From a checkpoint of a small mixture-of-experts model trained on Wikipedia: a sigmoid router.
Below are experts of layer 4 (counted from 0) of a mixture-of-experts language model. Rows are named router (the router's row for the expert), down (a neuron's output weights, with its number) and show model dimensions 0-95. Each number is 500 + 50 x the weight over its row's rms, rounded and kept within 0 to 999. Numbers have three digits each.
Before each expert's rows: "raises" lists some tokens whose logits its average output raises strongly, later layers aside; "comes before" lists some tokens at least twice as common just after its tokens as in all text. This comes from a sample of Wikipedia text that the model never trained on. Tokens count by the router's weight.

# expert 67
raises: "and ", "of ", "from ", "than "
comes before: "(", "| ", "and ", "=", "is ", "in "
router:450531584572534476506381458558462583504500540407506465499502487492476412583439525537491419515463471550406545563438528488522569442479465427581601470584553525503565557531487518497472510536478538467505412486449499444446460609479411475470425470484555539451512490484529546547570461525538550451
down0:577483435561543526496461498568453518554534507504557451536467554547550475559555442424506519529464494466505584566451565492479562416445539492409524502404454479479422455519468486574527568444566564456444528511492545517490484498475451390567449515540365400534567474496472497542511464551443601487
down1:542585518415429421571393522482538486484477511581561478445548500383496572463502450407522464536508493486554485516385461467530449535463456456495554528422490495526481476401472472542541501499583520485505453535569565425591485529451565539528550495504568547441506553540463491539523472428573598492
down2:409469505436469560469491559537498419447478560395498506577518489529507508525547557417521500429543484468519397523489575458556525485502554432516544565476462515495435502517480440454494484549486526564536551488499635514497535460523591457483518496421591468447497463542600434560510449400572538399
down3:576515432514514417552480509539496482533553546625451453431447586518470491537512394535499461538497515504566532570581374481484544412493545507496476493469535482482549445456504484587498444463580545496500495403448551507429536368485496435566503508543468479647490532499541509499510471494451513454
down4:473527531412483477426473518597452475462549477531547445533472554445414531428521486486563475439416489425529576529430532484550459575574541488431597467462442554490546539599508548511526466456446501583572564529494504482417519471434441556495464491531489551522483523463519595502497431596468457400

# expert 220
raises: "| ", "from ", "places ", "the ", "as ", "(\""
comes before: "in ", "by ", "to ", "the ", "on ", "a "
router:505485435479447542550513532472581470530407448530537527531556571566571548487470549446497560491503594568496384585522419522412588434568483468440490505524485408497466540623505488402511533454411460581515477535455528478534514554466449532437520486532514481467493464405516522487403503491481518546
down0:519473494550457423476463480444529576496364563489417527539484521463483403510462452489521504512570577465465509509539444493446511497486511451563464516570496518506504547562550474558634422502401576521471537541458513484453470485587440610456507520539596441522487541576514420546442493426432536502
down1:420536493551570528494455591555453528613412476404497452480472510455460510511528562503519484565555499519499435446558558587599428483456447429510609511481521447475503399462526521462408420452574498539516444417508519434526563489486525481545439512510450528551498474507543533538585469589492474473
down2:590420499528470507515490467466445457464484616487468470488552548527448561502452411547470552433521473381480477545535508481464546576552538534477447477518522509382541504445493495491521486438529452457495450480520508521518434470481571570558537498465553478612538453533543632581446418581408488544
down3:482458461472338417495527434514474469464590493560477526590524495570508420458556534422536444463474414446461526470573462458480566499560535459534562568401538470540436516529443573508541475499557518506491553535501545509571497585453482574498487463447459490428584502566553502494473518511497399555
down4:528566442502522499492582574451549538501441506512437477473547595445413476457551540482523482517554561498560523495482486489525552496530526555430578518472490410456641484547434457516494573448488493507497532401644444522478517414416571441415501545442490449480495512407538504440484492457499513563

# expert 27
raises: "sh", "is ", "- ", "an", "sc", "un"
comes before: "- ", "| ", "= ", "Personal ", "Born", "• "
router:507536519525492515524479557497553522462491461483629530509617524498501478529547585483498502402554394486414475466501575468376552504558485490517540536549506448518509491506562433354527495507536368559517469550512407493537537463465516516452460514521386488462506413525499414524548493454470472526
down0:581510518555471605558437556442389486546487485475451548471432579471501478475430489487434480391580485523478472459539395548524492513450509454516516503493496447436520417532500584484530466480400511560472474504543436554486541460461553456605510523563497573498514414463588519568562456569573509507
down1:481451470502489422549481487468557475503535493471383580502583582550507424445515476500500463534455451557571539481554516578468567371521468587573482564443509523444494497467488451564425450496522467544459484544451517533514444489533482584495536578440505442358490542472586498417578490531525530534
down2:482501479628469491517511419466520543501561507496480463547410460430490551504551513390447422433477516583465580439500569552441521397565519397517511554408391504564553565550578446543523515520534500445483484527480483502486565538508447447480569524542469552436530522420504489529588510524475459493
down3:397517477474498510515514489470474517503459498460619400471467421463571492664519545501570507560487511460462477424520473491521526535468615404528584602500512511597510564492573492511491512444529536397505430447500469534570523461483572494494525428504529451450500567500449538448520432503457477448
down4:527489435482583503524525492540499543474571475460574574535471508465526550538437552401496467528597513490521511448498545518539435479441437476476451453494615522509478456519499464429479530506443498566552556560480464497514409551601606544456352551509400508411445453481534508543492459516537503407

# expert 94
raises: "htt", "exist", "Ltd", "consisted ", "Publ"
comes before: " ", "0 ", "— ", "−", "1", "2"
router:492522483503500455467424499491563551469478446526460506382545581553566506542486558482405520520543533613524492590543467599537585385523502398401522480483537471345497473508488562524493517500456554573472533437488491472519516479487510496512552503467493513492504447517449524432601573523516405489
down0:553473518544586462548570453497550478505457357465506481605452474477493487445596502459499450501458499455480471426518535439468503530504558484528593505486469499567562494494447492553468518484483554557422405562524420533522418481544589388450467591578548517553535515558480476443497518529405460550
down1:573503477419509532383453535545483550598524540478490600468507459505485514477531508513541509548474530436459544451503523481469585566529442521535435459409391511432568570540470500438428558460551481573529463472411523544406560419532592526466555509462501417438577500421487478479550518540484513498
down2:463380459455523601559563493435508454556461480452494397493515535444506491444556489562542501580507486482480422450444517442593497453542558619511476534510615592495449565545408429521480492502553508482500530528575515517568514544485483576476460504465483476396423446512540485457571529457494458522
down3:465495383533460501426449499477456465537470508477522538487483488463525435525595379391509541480547472527476475512383530513383450504477468529562502497524526474553528566435568534538474497500505506478541449530607498467473497469566461572415526611508581580485559534558518566548559510505472390500
down4:545508489482502493586580346475561473560510497518538480501461461545426462543498506533496399484451523527564409493473534467473490541462495485611446431576453510472514480576525530427533544508591557435413544509511412500537518405465450468607521548472526431448499549491441446483557533597503510526

# expert 134
raises: "include", "disambiguation", "portrayed ", "novel"
comes before: "(", "| ", "and ", "de ", "|", "was "
router:425464550552481542544511513554427528511493533399478561543487454461515474532555448493542476506457519525447553575495542525538468443476544414462398426427543501552376561514484476587473432524483539560486410489485449409538530576508589453557420453509542414461554504500547551560569492507487566441
down0:479519544475567480429496467473573544550525494471521543491469514439524459487644538489567554467478487469417522496475497581480477431452557521485503400506485450521465524522590392415513462440468512519507483422449549553511528516454505406509564424490621576510549500416474554509490430523604472592
down1:496518547486543433481495444540518518565445493600555437354468615531520567543477509430502598545510491471515550497440516430528533486440471445551523510467483539483567398446503590533463490551551468504593494418535434505449517533418434441491468463506437451490576413520586481549509461506532541476
down2:595408572446453535498538493595414424534574489563486473454536473571519543437562577554522624598447528540490406501536476440473476516498534459524440542532534437469481456487426448524482497428524440544510475503543465511536508501560507539505407546469441565503549480532432425540521396504513459444
down3:474480474564464495481477414497402524471546456518526596450485473484479510549558576501464534533546563443473510532532434530532475558426447397484500482598504559561454461436523445422430471499522592510490445531498500507509577522573543574539461509495535553490482502481427467510450628442428628413
down4:506419499589517540465527530468362464420498448544510467495603437488550497549481498494490419547549534451585507495487552520579538490526433510446489610458589523462594514480429489485479528515563534453485537500553446513484483445488508496474488535517439398473511396617408557553474521445575473517

# expert 161
raises: ", ", "and ", "(", ". ", "as ", "\n"
comes before: ", ", ". ", "\n", ".", "'", ") "
router:423440594508501569490511501524473480506443449448482488444467501478468476479509529575473501529601459651511448449507525559527516481466371435512492554550537512539540461549525425475512610465567424526469479569512502429571582542506477463514510490493526489451519463459452503418599450534592406564
down0:440472525471426493497512551427469510467471533496560508509541494557505465495475528464632502536534555459475499452553484487457552537592524482446474506529514498411425514634489584435431373484490557539457370566480499479573513431516562447496561489501387555533499485447523597540477498450467561489
down1:525527467449444522447463470393537535500507460612473415586482456531443407515548444509558451428515554547499583539531562492552481519483573498497497530528504446537465530492528611493430482418612420398510458417555569483507499497474482514407516592531508509562497477449585479531516529494417503500
down2:465585532420520413474444486564525528532598550545471507476550523501427479518448481515441503466505516537541589523620417551579480544558489462515506404519460477390463529550493492530521490454502578515555586399517491511464442528495460502546546544506468459404532511543426525531497405480443496375
down3:514520498487472493501476441430469445505492522453496472451450428541434489438501471498625428490537456421465470442575455525523481591560548458422549453561456488604570570538494499533562432508549529557532545598507514504474444498519537486441466623528477573460576443549543520516422419461575465444
down4:585533478470497486437443581536490537510450580481562463524454423449560512520500495419459490550432559436520498510467462457495538585537480582474544512544525511534504457448510369545592521442552422508474534493492554512447561599348480511460562491453579554470517520453455509518555393470452515534

# expert 93
raises: "spons", "awarded ", "report"
comes before: "(", "and ", "of ", "in ", "to ", "is "
router:554492451465486519529457491506545573366488517566539532547480491521570497546501478453366478448501481603455567583519539597480475444511422438465557526516474547520395498519520411484545476598480411581531471497516412409482540553509419501487475526496447577453453435541514476463473476541494495449
down0:489592416398462573527477502451602453534448527523544504506514483457504595553532555497635491390496533448523535496422478492512452510392488601535431499454390488513531470544618507530472462467576534537518489604484512532436466460464432479568549536440463499494540502444460476524512477495501484480
down1:469487485457466429569476438541464567530458502540477477556497446496607457515495418554566527509435464506474447407493528496455482559538514490480518493557482473546405532530391493603547521473486494555493579538530477534521369452542445446547475427666505576546460497586499475545482457558517483460
down2:456468567533529550567453530458491570500510498506507491526488440427574479486421445477499453533531575509466406498456458529588481526518524561442551582487542503443543428477470580604390511549569496551466555483421383518513615455481497478488543568507504561510458481590428469492460446482507500392
down3:467461561485431526546576427516473425503519421491568441488506526524577553441529544551482462548494565508472372431530464498515528572424564496513444513509588450509489496491498431519576509537480455486442559589561426414560522450608480544441536434481382546580474443488445513497510535490551538495
down4:519490445458448497539461434550417541473522561586475469559420464429427502466568584544567414584539448496384467546467441518488428532560510470388538526488520566511442536551509471510420461398502499512482537521569577495494482567502457524537558510539538447532546474490451549469551529498599415513

# expert 249
raises: "of ", ", ", "is ", ": ", "– ", ". "
comes before: "of ", "ed ", "to ", "ing ", "in ", "from "
router:534469452438507500488497467494520525463497456535521546503496556502498442466587572467503441409516430539469459579595414518474462516610438485443523538520460563527467499580640503427544536430487455501551534512461478521513562537484455616540598482474493548466475421432394462516474602440483477519
down0:443455508497456669532528469522454506473480452463488486494443456436416616491564460504588488428486462434525445475496514531471559503587451485558437575488545553519474473458604506517473526457500497445556479537483450566510442584535514497537537497540647402419470513485448482498523518445567499535
down1:499538470480529438445489460441490547474507490390542516553415427557541475571490567534417490477442500500538529444506590536546506520428464542547525398520428452494433612500515572480419473585497516570549528447559556516407586483565430417576516513534521444523456511444520573451533498454544507495
down2:475521476498529504510509464487446569476544614511508455533545471497585479503526422508505467423411496506478493472557402566554469459453495436516545552575478573537502534522491376596515512473438570406480580493534531572482512585480421545521587438534561447510477398493436500434464518487426565449
down3:460485532519612538499481547500454496562508419422532501486514469473548552501506462541501488512508488558468451381551515461455472531456530436479601494519613443492518471435427556539441515608571390530513487468496528523526576442494551522530349556477403527563461583533469509447527526474492427499
down4:557623467400568478480528506481516518540474550572491483502534496487504610542455456442610399459502501465492466489385459447563463455524518492434451499543446449503499507573531443527517560517509463537464541482536546527375478578451490540519596483373511488510514459425561459473569517451536559525

# expert 241
raises: "and ", "from ", "of ", "& ", "who ", "for "
comes before: "| ", "(", "and ", "|", "K", "/ "
router:446502554533451438471406473520487619514415522446449504479519509460502459522491534456516408506487539618515505538453553504545588506518510456459554503476546533569462464590490529534501446631484545494517384592455458512510565512515500455524436464426523428482537610533475469561539517391536481450
down0:457445503523518476472436530501505478559519404441542408431598506562522515493545539500475496497522492516514460435512561498496586529568492468517511493552491469549516402496513536584472590657451558529461527541542505564376521473533463534472524505483542475472379467524539453477398549383484427511
down1:482429445511580553481492493613474502547525546500487577445552414446506448575395558524505552426462538647480445618470467497474503493435452570454416434498495526459483606495485499428490485446547510518461454421513467524516470518497619520519560521472455530468502419554543534472538547470494513483
down2:531553480490470473521513486526501518511489593458556483570517548481461468482484543420447486550470461502465523437524508483492487529550548473482550494532508486589536395478500404353542624567435531584500531424509574483530499522417441597444507543543577470574381464471485473507407543477539467434
down3:461501523507550515496513503501438594527564518475535520462517541457611467521477546523531476552399536482491616477470548458489529461493394521458556597598528509549552422525499503526456482512578504437429555438421444513503520568391546482468474506478525433558495542553435426447459397472396530516
down4:555461505552591570462486478575433530572532467583507539535384613489409493615503447504489479502439432475468528546454536509559528352556464483433494457502466506564496498506460493503545577499499440510520433406502541563498387439484487394564509522549480489488525495522555463470469500540500502540

# expert 2
raises: ")===", "_{", "). "
comes before: "| ", "|", "0 ", " ", "— ", "0"
router:593535434515455476563522529524544416485454463455524540390443520499579470548411636533462561521455571477449481458585501448507520420578435406458475484437582535473438489494512456495511471621487481653500510488538423516482541472477482519451445515467494468512537531491497538552520487429493482505
down0:486481516529486502545492539454557505440505412547482489566400513512531472569536385452538413534501514470519521535416517554551497590482476499387461490615549489465523462598413432553444518545490456477525505553448488535480524453604478467576533567473449392534457533444556547448486599477507516475
down1:484566511567463599482483435538524440453538556546582521415496505424546511510438404489566475386506403585460552539522512466539538469493487559600491583512469507450495362477452492548518508456501551438483493514438408486462479454510577549548516509541531536469405522499507575521543456447444544520
down2:491546497519490507515553494523414605536485573550504492568527480487415478563554388520425447474405508563451515551475448442487535489454604465552458505494490483505457519626531478510492491548561510503451418508473474477578477467553475429486435411566506510450464494523439474583540427561525641466
down3:538451513537456478549517517524422457583457425493552480544492576408477430408542597611466575519491466430460544543410545465513483465491570567494517563508503545554479504458463531446545559488470497415560479441540464485456562527586415507512465494402452466569571514441512497496419526485595469489
down4:561541511458512508487513544547477602565506475520469484438556553564584487429429455494525524490537418563501564479557533537445475420604539507524515462531476461484561460541435489485504464430474549560511461466533411438572476540542362472539445414415541518508449459484518424416538521549581578473

# expert 21
raises: "excep", "higher ", "highest ", "remain", "rest ", "same "
comes before: "\n\n", "0", "1", "—; ", "2", "3"
router:513479609508505515562408533450530529500389468473557500437535552531496511368535629454485507450629477593523497518504498585499551555548431513470451511453482469514467524524494439543492446519555453638469532516501482465597543428494534449450451509477475525511471509482463497531454499514447383481
down0:437510532500505465505409420443530522528529545520576541581463502498453498553483495536522495488385496575490514486533463564543446543475517575426490520532467467552497435554506586529455583492472556457455513536409437526551442434547470537452576406457532568556502530417512566526398568529489384427
down1:531516586408528504459527440569519453579408492555504455491554510480537573523577418545595510447490493535462548491553554444450534443476492498450539442546551504438499440558461448453514548425480459467455565491547436493390538530448394443566498506509430474487515564531546568548553398538505579482
down2:510467537406515485495526611546491582473443481404533528496536465520522538470598517475529362500494460504605428494540618468492436544551485401546552441380486473505442466495447508514538548525547495509419477505564438556533515456513446498460512549520477516552426577447484405498459535561495526515
down3:465473519521505508426441492612507471526568436523483486573525444458499515529494396475551496550570539455554446520503521440494489436518495471519482458498503533597582486502561492481464537456513529474557541387596509580560433565468494544469499561556469539456431430543404402436589525439577423539
down4:429455609461592508517473549490547389620564470511495506433520589502495500477518506481548579444473430503479481492421511512509436535444452513557460518513475550413516438503471467484562577470510491511573481495493539473423513418574431541475583512603421556477452560512504564559380487504498513471

# expert 154
raises: "where ", "ums ", "because ", "hyth", "una ", "nature "
comes before: "0", "| ", "1", "|", "—; ", "0 "
router:549482601503503509595447543490445476477406438511545475435564544529510494375459607535465494426634534600503475532489480524496535521537400455520443484488546496524436558532500488488610466569526450646494456508512461508577530439417527464478445518479530500513482538485465507474470448496475433509
down0:617378448423592560527463442552523528460483548603570547502472546505476496438543445532434473435594475485544459586549561559430470441491500517495444482503437411488508482449458581483529496583538550592576445466514456419476558464517522490476537559486512413480529488508527452475532457526489505451
down1:485438481432499475487485491431503478543546487556454588581493497500476499536438527495461521482440466482451481429538514547530401581469453584418498485556490432600427568500524534471384494534486582538503530542487624479462562479556486467548491496528467519581546498458478480611500475578533429368
down2:503493429469464493409533561504531439490580473462500424506504596458508554525560486517598462400509535553528443435464482471518585435436481493489483464531500437525539407563490427523593499431452461534358529488491475597586493527535552516537631516520487444493542496451452516521473588496467507526
down3:437507415499488502507514558518494505534489465484436429509473507387535436565570440467528560518501577492535491486476508520522531456509493476456528502433481400549474510496569427519595530548511545549591524466539495546617427550577529545433496449471454499454608501497492443371528550497576387432
down4:483515522585501493478479522467522454374488416540452451475480534471490680554502525508512535385541441482463535500508428432458511448468508466468570524516556502521547484423508491521510540518594596495449512522519498595554495469541475408557510470518565460447492491453559562440407456499546491612

# expert 10
raises: "German ", "Italian ", "St "
comes before: "\"", ": ", "the ", "a ", "==", "as "
router:454497542492489571540527513462479521448500501506572490467483518503496434454413512542476494450540441561425513516533426593456568441603484487382466553546506484353530516459504454522575500523536504544513378546612467487575540510435454550494452603433477525446461549434468531470493523504592511504
down0:567419586539546553431431505496475491429475517479508556442490481546515461504553572485563542599522500531454517546468394585515475499444491535472458625521464453544509406464459525495484504420464539498445558511470389428505523533414509463498456469512497514481559487453618482602498467536501472619
down1:494466491428530490560499433486496433480465575463489483467427513324600552469503463483575515567516624529485591480437424467552481489567447460493521497497495558567455485442555453531492518497484413498559569453483559499499495485509528612532533371490464519590545439493530514557494537508468454490
down2:495555414448478508514418477437418497525557593484478523596476439475462464559505541529478481518502513486550519565482500553506484579456496431428453568612436343539545497510496506537422503527582410554494514542547448600589499485494457479481508539438479561490473555495433522431505424527574499488
down3:538503530546488531488604462416604578422508502535476491502489469472575475423498415460529440593444589551509517517455547503438566560430552461408508450483504499521407498605555560627439491492539570504486485476471519446473480501493537538508444518462516496570442420549427493512503490507527390484
down4:590465401575517564557587485516551503506491436474421494485529494421608534418497434545493554422576499503539434489475405505527542414524446530426616532420543567417538470474398528602526569517495514508427508492527510490455453573515514511499495465513496506445557518488570443506447468503493493525

# expert 73
raises: "respectively", "etc", "compared ", "where", "( ", "while "
comes before: "of ", "in ", "was ", "for ", "with ", "at "
router:533399552522533481458508506493485424423402428504540583529502538456503524483508482449489501515459420535537460491458429497528509515568547538408474574544472578533560580510554520560571479565495414572493481478489564509455476485388576423428570533468500462476563543389492496572463444529421477568
down0:497542576596525486495541439463535518486425488433516422515529481458497561491505476424497474546470523506440348421574517497444403495487444555532449525578498539550528522469505549597440545568478478510374516502541436542565504450556602554430518574491477454609503502535500544495491446500458457488
down1:528512390538568489542538491438572465575499529439542478423584458547494528480518489592457482549443518450469534486599528582505572456471445458490502478512424399431509430572487492500533558485473583522520446472425461595562497471502491494585441410534477461491569562451462534484434456459562583495
down2:496478393558525440433587521438501519558416478639494487564479425469466466550531573461503492475488520534503576531534520508524536432503501417430561607539517433579507544550432534583478524515472402558415472460423487538481438511485500551478495475555564455428535592497514521488480427527463468462
down3:476519414443473428519642511566456525514423556517462608505521435497543391537523515502527482481397474440546484504448523542521490494504524501517434435495433563630439426539520506475450415485429498542500530463477532440500459544522497525521433512514527540528616429501615479557517441556532499500
down4:471585588491569460443479489525529475432473462473447573487506627496514493477425557486446527584424379541446513481461501537427476548497446563538426515547528486460535485399486443536444548517477498546519567528491558480543529497572534514444473410574470542454475441478492428597554465578522565438

# expert 218
raises: "as ", "\"", "– ", "- ", "being ", "to "
comes before: "to ", "as ", "by ", "in ", "the ", "a "
router:466511438435486565501503508490573449514499445493621559488561553574496475380506536491503535551526522483546467564486463536556550426609484454513469551504478476423559479568561383441488529510536502524463476556509449423506538464532536571490501477394472525406440389457534407544554432509466505495
down0:492504570437546441442505395436578524428517525572504566615477503529455560489588534481518575558506480433495492532429490506562527478484391441563525455491470457472465454460526448543556408534358499455586494509521534487569475603455454534472507505491470563485519497474462448586537575501483470469
down1:495399476452542589447440543503506547480484495472503514509429549539568538514503428531514523499443447467533516473505490503512454544487523478505415466586525487449577542490550410579560379532443508458473595499578501431470547442577471528467570579571447436499573554606421489495428474524413521490
down2:475491492517528515510435573506431508488498506498651479529497496399567449541547428503471560451491476542507536555440471528495456426489524555485509545560500448475523390620478524485463381449427535491478456458432506464449389532463473465531480540482493541536527609538571514638551523535528528477
down3:550474470509548502434428518553531576537565602469527499471523432426526486554598476375535567426540536564582558466503424466463436523527472467450509503479453416498495523404479470482519491420434521580478570518514479481403499512542451539534456519507495479559587522531458542540476570527547415403
down4:495476431400492613511453476487459497598500455540521485552443540432554491513495423500488609442432498471419450548479632548487535544476593488558448517482484419533561581525436433514428466402499482457470527503521509490507464491512542463457550502500516552479514555466585558588466462528545410561

# expert 110
raises: "in ", "on ", "and ", "to ", "into ", "as "
comes before: "of ", "to ", "in ", "by ", "with ", "and "
router:562438450487540539542535543445488458328481457502533557459504571554552484504419498550500494410597491502432485557546426614524548562498452465525431512480464526403461551550545461444553476541534426547492432537501512473546483527469479505483484502468540604408518457480516507481519524483422523612
down0:490467440480524610458534505479482581509458517544499501509551397445557390566498435570509397524465536533455554504439476466380453485452565479459621530444484477597443531499553526539517503574582427463541550509569498480467544411564481498476468525573480445554552507477474479469505422509563487500
down1:472572475586472543527589597442482502441549485583566511513475493487442595515437499476526515535522445478446573444560497527481386559489584448460379520533429520496473493448467547482549526516545388519509445507478423493550481466538574526445626408462526564490519566515500460486477484462466441479
down2:437486476467513499521523430452531492542511589452597515509417612457434521459466442420530564521400459466482524513412519509490510475465571527497520475510452513518577508561514522496499412622453473579537475513441550436480488481586571448469553538533640481557568528440525509469490497457436416463
down3:509434413484607546434527386434435483485485534545535504457460477473508533449445517496476562470556514531500464503560438484469570495514507539414582546318537475541549623496505536486542420450469554529526485449468516504481424558484447441483509547490512551484545510515548579592471534534490424542
down4:491421560532483565476553625487507495531508570493479480546472475497505530472507467608413470451492537467452599565533412554487431497551488487514497525446546542504506500456468488509535527521496471566483532477439488582440397469514461476545596446504529582458380481491447385595530430498544559409

# expert 126
raises: "leads ", "causes ", "ends ", "aged ", "| ", "|"
comes before: "| ", "|", "ated ", "ation ", "on ", "atic "
router:509425448489480513490509576507547451482457460487512545492532495553533513443469541530469407460512463525487412512588491508448614468646429428559555513532515487494442486582576472450528591594470484621524477471526509483527533437444516527495518554407490484465479543396505450571515512382492456496
down0:503486498505609454512560481542455508476504550513529476542552483522522566488494481518527532460378473456504506485458515509515457499459527545492522423485562462494416581536576492412483502484565454614473442452500509594478481446476649566506442455529534560524586430407446400366494515499544500479
down1:440520485535480584466544505462497543612439500400535450518456512424521587453418487483517503528520525510451452513515533448467544453465550527510561484586632499427551487468430467457484576593517466528460511564519608480564486561477394512492492509473500582453519540487485485395513443465470404569
down2:511550478515557557402524548542443444551564488515510603553576415578514527544510437494506453529499483460531521388397550534447467548582601499451570388458459501457575497476515546516542526496475476546513542437460530556478555494507430530514531442527510572482484386464449500486437458434471470424
down3:522493514541471476534497433507474546496428458504405543514427478432443471548584599517553503530530445498542507505458513519516519508454504480468408528460608515528405475392607448569528490476537531442510619443555457535455595565548516406525461475513530517440490408512460529424534440551539568514
down4:448458579536539554540585442543462405513541530428499549449608492419544474496420494497538523491498463542494426452500553434481630572581467592537459403480544494480510526485534489448450419477490465422503573441454549508533515479440527522516449521524439446538574499487496518428566548553553418516

# expert 87
raises: "by ", "the ", "and ", "as ", "in ", "from "
comes before: "to ", "by ", "the ", "in ", "from ", "for "
router:457510458509467528526371495481509520434550476539594550468567561553578470519578475469484576470585572501476489579529485505406500515513508522481435495535488445472414531579502449450540550475459478535536499529489524501480506527465550465564445475512491618322522435461514508592458463397486471462
down0:561536461518451558477500547521476501548501537555451486566420548472582384479495596589542498569460531412550502494521406477459423545481404413462462511443459516425481470575467572525491442543545498566453457562496391530399526517563572499530493469541509425496533512549552547532425466506500484492
down1:451520418586393483507527481519395377533504551462547465467499451469504483529528524402578533497524575438574494400548518476576534477578502529522479449524529510538491467525463530465489543521526467527384592439581552557474555604428455605477474483489509512465512542493446413511532526514461460512
down2:552466495543541533529433464460499513428475427501514477487437511437588528467537386440456597482522549460603501533457540455561515549558534460438495498498525429446575504493457436487593520510424414564458470490490527411490545517546510527418589480514585500491478467447640500527516542423575514530
down3:573507489547542545442614385538545430501521488580496491455504521508509505505486526599508512447450460533539506528540464641476515505429527562561527567496437513406550578465416510528553469488449523483503449441518530450440493505452484508459527430462547550448477448519371433464577538558481407529
down4:537479477469430557472595476468472520530505482563521486437480524477480512452579456530409407472542452520510507600436585526416601494451495619511573527393483596580483521490494471483473587531526512453535406518426464465489518411476482516538441492483575525481432533488501482516498582481598518442

# expert 142
raises: "|", "| ", "and ", "/ ", "s", "("
comes before: "of ", "in ", "and ", "was ", "to ", "for "
router:493428471464441543487540482512476525493561438505498607477444650458569476479532581527446410501470451509393469464620437496512555427540536519513499546495483476538445580510532402517500565548492517507566397448487511515505462531386531498448475519482472529519538453484531517556488495497454500645
down0:450501495472469512470476546451556545488539488453445536506378542458579402533468498550534458506531553619475505471507592487384511518537614451578526413564440460496532541413527506492507550495515508455493463493529437492522517553502492516536616570522416558493501554434545435513377446492462458519
down1:513550513425499446459493512481491520584569609554446574405562540540497528554579459475517585480482568543420471546560423421508539528568435485471470488441484515416492512533581450424509544509467583458491480503454512486543419435586493532473503554469459596457440487415502499446563485471406533476
down2:490478436548483443498512402529565435466518488495538596422580469447494563500551481431534497494569400533464477432468485501488590478544501542515493571491515566520570446445553554543531445520447553555530562457504522453437482479539405471500417557461488454473553398532599526459552498589492392545
down3:556460487528460443464464414477404524502481474546576479581528567506473476563532536440538487529482498430516496525485468547539416620509426435534485581462562488502604510489483446420548490587474490437504485426473421584535572546437594525522507445545481481388585478543463519494480567432469482522
down4:477517573503527622415484550500411579480478485504504531529561425548524515520503435520483501506531482555411540482447476503485395496479460489486411505475395533463504419596484543571392550412544561482546515489453578444506491538561491548467530556472460507582451490479457520491514613487572538411

# expert 75
raises: "and ", "or ", "("
comes before: "of ", "and ", "in ", "for ", "was ", "who "
router:561428463494569423444513470460402518479490478523492526433480555621545493509379504545475469494465485380540539429518467542455574502570558553467540470424420599533522518484576440524443502444559573513497439459483489512501437459484530466543494563473552502430544488507527458584498489599558560547
down0:625489567545447505502461500476530452507583510440564508452513435475504485520491515499565550478626495608555578571398536464422464430490509446507510525454488425463502523507469570495556439514539435524443510426410535466491589473580448519536514504493472436534503419530524516398443466584549465530
down1:499526481440486585467512515493476532470431464404574490543463515466566433474476552525522487464530512541467502458458599441494521508552511532431510589507496502485526542482555478319537500528510432559442499573387550430484412549459497550520543505543520571496497444598527400387509574528520502514
down2:536559614478429575467478487519575532589491449449559468539577487479471506468570522501524500570505550459433478537506507416525489517485535555520499524533451512500468555462436538525497556450356476447433531484495597430379451455527443522470488500446506514485487542445536540512626442492377541547
down3:520493499560511597471583471414580619449527482561508441562486504532518456476441436521572361552536503484439528557565486428522495437466418538512469476448521565431497515544529511434526494609473444420451465559486454482547487470521381540469486559527398528506502540498542475456545481492542512550
down4:574442460404523441394541501449474561498587493510468531505559530522515571532418537527491556565447452468529594451479473512422590539467542477429491442480473544425474524497462426514574469423518542480553475506475600567481416528473488412545567480526520543597515560515495558492438518484481385481